Experts of a small language model.
Experts: 256 experts in each of 9 layers, 32 GeGLU neurons an expert, 8 picks a token, a sigmoid router.
Below are experts of layer 7 (counted from 0) of a mixture-of-experts language model. Rows are named router (the router's row for the expert) and show model dimensions 0-127. Each number is 500 + 50 x the weight over its row's rms, rounded and kept within 0 to 999. Numbers have three digits each.
After each expert's rows: "raises" lists some tokens whose logits its average output raises strongly, later layers aside; "gets" lists some tokens that make up at least twice as much of what it gets as of all text. This comes from a sample of Wikipedia text that the model never trained on. Tokens count by the router's weight.

# expert 168
router:538634514538539501454549532482539423451523562533478517506520479425433566543518390552471495483468409604610521475500548511511489559605510537547453462491459530463490479450546451494454581464500597500478453442536419506433392499494492561483550527445606528480549483469489483468566531601459540465538522365443443547554534539458521542515528539462478533459541455587476526447498461499602546481499
raises: "==", "Census ", "For ", "===", "Density"
gets: " ", "| ", "% ", "; ", "(", "—; "

# expert 235
router:555581536453518558458526480473554455493519497499452465498521454539424566535542411582472437485546476594526586515550533450504476505597541477517442480440522608559418478464507485522474550509446536496507475522511465594503472420478512585517487490396601496501575431497508448516592530563476547457565555422393489540583485516484425476529511536432499558435530508613512558466543491422590579471517
raises: "occurs ", "occurred ", "Died", "defeat", "Born", "Result "
gets: " ", "0 ", ") ", "1 ", "— ", "% "

# expert 182
router:513646479472421564512618594551429497508541460562497487462478546472449573605545523521424431490481481571518490537538530417477459599562536558531446584468546601528521459516532465507513585533460448488510445471493499542450489533539522563596532536443509524419568456461596436517573505526487553496530506503465459565529514477502494532531572494409519509424521538590474488393574517448523498475488
raises: "the ", "its ", "his "
gets: "for ", "of ", "in ", "by ", "with ", "from "

# expert 73
router:602675529461414508512506464523531474516498517517603438395485514539480575555558474439468522401478466609551581492486553446472484493588586553544442512550532556548441428447514493497495517447484505575524467432524423470481473614542551518542496543476534445486475391481559521523545544542475610488530564467491458475487536498499483522504484467463514462442542558582448556428495532491553441525505
raises: "the ", "it ", "a ", "some ", "their ", "each "
gets: ", ", "that ", "which ", ". ", "who ", "where "

# expert 5
router:527581470478545570478506484512523501527425510528474457452483536487376541564485403531474438512572412604546459529550508450502443597625491536499452464478527551583535461445522549570466525501482582480518528506528457418537492567483526478490532517542540533479567501423546457453504508609532564570498532392502425504512451514541507464534505487494521573396532474626438530469561454418593476472545
raises: "am", "\n", "ur", "im", "am ", "en"
gets: ")", "|", "ers", "s", "ation", "==="

# expert 191
router:485614479528455524526532516485514530455532527539395537482494493538446493565481429525444450532546436585569566488493598451477461491577543541495529531490582579544522395527541540503489527435377528486533439557464425520521550469464517506561455526461566480563548465498565488463567531550508596522601616511558451481521544535454431513491593533427474452382461443516441543415555525506521498496467
raises: "on ", "to ", "towards ", "of ", "for ", "toward "
gets: ") ", "ers ", "er ", "Minister ", "members ", "President "

# expert 88
router:577600488422518529522562633493476550469517519506418517490518477528430508498608460599481442438511460519574474473507545505450473609602476580525465501545494567504455480420573519543474587521481585430436451469526489516492479547415545566565507542487574446458522512457501573469502476550505572496564469512504515512505464522537536507589519378436463508393504481552495524522582419491562499507580
raises: "even ", "at ", ". ", "if ", "et"
gets: "is ", "was ", ", ", "would ", "can ", "se"

# expert 215
router:481563525490449518471537528483519527500495495588412512421471532514449480522539422495469438449557508545555523480491601478476440515582506496509444535477503517550519434497598486531525621518441540557498477556555505536450482449439530556505392520424593525447594436444567486471586484517563523576491601426492472484565523591421555511496500496466426499408539449552450442464508489438628507418523
raises: "| ", "|", "nor ", "′", "be "
gets: " ", ") ", "0 ", "— ", "1 ", "company "

# expert 132
router:528536547426461547454501546510502469440501524503521495489548486500477600515459425566516431400544446656606535540545533478452490615574501516532492508476546499509474494424566482536495574543431584488533481437550399448505383513526516573484524478443609530496583473436494440450558498547452549524479533428464463526599459535499471507475533531480488495395483518521520588471579479440541496436534
raises: "starring ", "arts ", "ratings", "Away "
gets: "the ", "The ", "Green ", "V", "F", "th "

# expert 62
router:483628602484446499558526513507536492505531522510465574417512510477412520577505410455477446506500360490568505592520536475485432563647486568559447505498541557518439448445574462509476518499465556516478450526581442479455480533448521467553549472408578509493517439514556452537483502515507539526495471406443447477512534486429565482533527517430558467457505535630494574396513492465528525519462
raises: "=== ", "notable ", "== ", "===", "significant ", "Also "
gets: "\n", ")", ".", "| ", "\n  ", ". "

# expert 234
router:519551553502562467451516548483546477492543484571447502504549497489403565515515475486463467449508417591510565500518615527475451559628518544572498515407465530534502505414600468517440597488457569521475503521540420530465457556486494632561540593469579450495570455499543518465543602564497540476514533429412457549516533494403508440477496568496539497482561461591548540432488469509547532498526
raises: "Density", "additional ", "Elevation", "majority "
gets: "| ", "(", ", ", "; ", ": ", "– "

# expert 236
router:578558581398422490495523461500489506520434530577440451399468512482378588500518475510415487494541488520555547476559600514527498554642529585481468524494561549507492466493555563507520482542537472563561482541478508519589527578535548510574429492487560473544579431444491575462636500560544538535526505492491517526494497508459474547521501457527496556405537551590484525467549463495560407441522
raises: "6 ", "7 ", "6", "ers", "ments"
gets: "1", "2", "3", "6", "4", "7"

# expert 10
router:486655495480451482486565588439545477500561507588466547421465508538484566559567461423464477468534546592561504521468529498486474552573532523458468598461508548569479431475543483564528530456469503491474517495505470533513543528509496531564542532456574492500578481512615471446527585538465528455492563357454456545482537472422493528503503547460541439418491471619439476383541548540465440500560
raises: "11", "10", "5", "0", "18", "201"
gets: "in ", "In ", "the ", "from ", ": ", ", "

# expert 52
router:529656450482458505515565541464521472475496467494451529425501565483467461553627453460487500462518475561519578594497536477512435547583558563493524548512598542500477479430494474531496648485521493545555488491561485541534512543583592501562463503440513520563548388423569486551511560541461559465488600482452484449548563559479465505493516559466533483421531420546424499475458491422566479509523
raises: "tempor", "retired ", "his "
gets: "such ", "as ", "including ", ", ", "between ", "both "

# expert 11
router:518589546501482486535491542472516511453464464553494559407427504583484519547523450473483508415450473544582495486485580522488474482592508541415516489435498550560481424505539476593468556533498495501477487502519439458498443491475528505576433447470645403431523441540504458479538505551527573495426558499418486556495516544394502432474515509461573396402490538617570479475428506414565502425512
raises: "led ", "like ", "about ", "done ", "around "
gets: "-", "–", "'", "/", "(", "– "

# expert 66
router:500495580464434498509513491483510482570590499493441509469482561505405511580547453472448479362487530556471545478486521396517485514624520495516516539540498537531513407513467432623467583446534511496482523501521493509472558584532486545456480520490540507527517409427600436490519546471477563510500556497444499454493520455429540472446510512510497429295486559622512467417485473471495482439528
raises: "ar", "us", "old", "art"
gets: "k", "g", "ag", "am", "ap", "ak"

# expert 72
router:424585520413452513567521516456466437464462492580456486425512551501405527504536479519549435467523425595514554545525525569496489573659514502463420594524602578530526501494533518499541531483430440472512535509479480533525489509520511539625516535429600464571564432479486563492595497544513534475513459477537524495478469530462427500516434499470566476410506520593470458490510542451522403476593
raises: ". ", "sett", ", "
gets: "–", "1", "2", "3", ",", ":"

# expert 37
router:568529519467467497448553506581539484412464500533500573481510469481449602545502464507535414404441466601542553486526505479463480579605544584540453580515542496518533453506574458510487549539458622531555474530494412516513410513536512537549487520441535462562574477529524481439588549591468546471525530440474493532567486528462458452479488551517520460415500447631569539441543505467634514478515
raises: "appearances", "appearance", "trial", "result", "debut", "performance"
gets: "-", ",", ".", "of ", "'", "N "

# expert 46
router:504625507540421471499597575491479497516435492508477521487545535485457481537527538532542486482509449483532552468564583449448430624635540524460412494486573553569466417483597540567500617465421554468480523489516493479541512572594612547611493518487514439535505442526587490485499506559473555498573493510498482486553541574461446475512475502452567460460455459589502505409536472540509533488502
raises: "as ", "then ", "the "
gets: ", ", "), ", "th ", "\", ", "was ", ") "

# expert 1
router:521645548533456512488537606464570458503549504540504539441514476552470603551583498455459428488570542539612532509483507450454519540614554555501442590452469614594541456492508492602520516488419494546545518506528533505482530554509490520568509504450536484516587437544563457472600569553448588474513483445440551518535531493499411509503490493512492471425465459563436494420575514531463474520534
raises: "196", "197", "the ", "202", "201", "199"
gets: "in ", "on ", "In ", "On ", "from ", "of "

# expert 216
router:594604502452477461518500559585509465527515452550522468494492601437486607572581440481441508463561532580486535456535518430479448595654517571462529527501516533573548450478589541573473580480511458549538555495462525513474468506513571529541501522452625443554526447479534485442604520546492477506520534477500498489517512529537487395493532509479529514458536432559494596487521474446612576527518
raises: "— ", " ", "– "
gets: "| ", "; ", "%; ", "soci", "); ", "oy"

# expert 142
router:528627573513475494503612443579502502459546560522507528477470466538462566469518425533513436512493413529544531445491584468474447518638530577486426564458510587507462458572539470508530563504410587462523483497460457468532488505522524505570504500482586499431488464480570475402610500584475544499547532390517446504498572515457498536480476568498540524440454480522499589431521554422599547500520
raises: "Total", "Inter", "=== "
gets: "\" ", ") ", ". ", "born ", ": ", "John "

# expert 163
router:456654506491391562475560550458530466535553545510494434470500534547456496487596417500464408438464454624534564448549627382521454495621512498520383506511504528500460435522511495509507526464544457519531544438486521540460493511477532507510481453426618499519518442442518535484580520541512494545481554439419442565520476493530455529505499471494554512447451482560499545428591499443504452464477
raises: "| ", "and ", "of ", "or ", "etc", "but "
gets: "\n", " ", "|", "1 ", "0 ", "2 "

# expert 124
router:598599562466417588439548522508490524486572493525470471436535521444396575558504544493488488518565521527573507481470599492478420585604532586470500532421430561511501509470532561581556542534562539477557490407468517516496522546571538489586479503481523505538527457516477506504594477537505605527532538495483507557563529444571457507530466472483551548386495513633466534488524424471578528549518
raises: "however", "For ", "chronology", "this ", "plac", "details"
gets: "on ", "On ", "See ", "″", "198", "201"

# expert 209
router:541615550430453569436526511493428516474468522538480475444536499479375590523451546540461515467477474517538505510514548477499477526618443579528492524456575558513429497467515513474565561549514494541490503490532496485509530534543521539568489486506565468534562417470522542481679452598588549478548469461433492541559485490586530488529524442516495577389567564616549521485561473449526447428503
raises: "Died", "). ", "), ", "also ", ").", "also"
gets: "200", "201", "202", "199", "14", "25"

# expert 249
router:507629459487514522539524591584501478497521440542481479464481548494450553602589488461482488423464527603510499424492614540524464602657505536461517553495492519585565461478542482591585614470436515476524429486569535494575445460467543525530483596464555485531502431432520571506506513552551526487541506425477541495519499568542510445491541427466572487438510491568494475479439437460510511501501
raises: "about ", "just ", "est", "es"
gets: ": ", "| ", "(", "; ", "–", "/ "

# expert 56
router:517623571525466502478508534524545577506508521543438503482485534555408532543532458523482467497533423511556569564541567516487405552628480568512493500496581553561464441457554489509482554484458583454540503552570435465513459508483536602467532467371573521545527404479546442453506519560539525540528599468431393526567499510435486545507565534465506511459516522604536590432486451435525510468501
raises: "==", "== ", "=== ", "==== ", "===", "===="
gets: "\n", "| ", ") ", "\n  ", ")", "\n\n"

# expert 184
router:551620523430431469528557539484537450487471545538449502488526515548491560504541405471533458423483477605520541508490561424472478530503505586469526536489517500542514421469558511528463569496484509523536488500492482523591505491505571575502575514437627477534575391490586520429585545558473535529489498446453480543540532417472494467565479463490582485352477477603508553405529535467505475443606
raises: "same ", "following ", "original ", "previous ", "first ", "current "
gets: "the ", "The ", "this ", "entire ", "new ", "original "

# expert 93
router:566635511460528490473539476469485514417531487493466528489560532475411547514541421581495486426462471577510510481595556521518516531606539528551443520367493533454508481462549501502431528523495539479454408474510463489438426547489451530555446564357634483524582465475537536449635516516440516412459513417467453590473522500506519475516545546486476486447539490557511553461515520487548456457512
raises: "time", "ations ", "time "
gets: "(", " ", "|", ",", "N ", "— "

# expert 222
router:573546507451499490451546534591490465425549539539488510502547521488453602566533444485539463440541488540536489526502528489483472613666548536499505525462480490497493490505597439527506569475423632565544459499532416525447372554609500531515511526451545501563496510495503431443597534524494499503500504410468508557529473524473448406468449553462510445422410480556500574468569465449538507443505
raises: "woman ", "herself ", "she "
gets: ".", "°", "-", "N ", "_{", "an"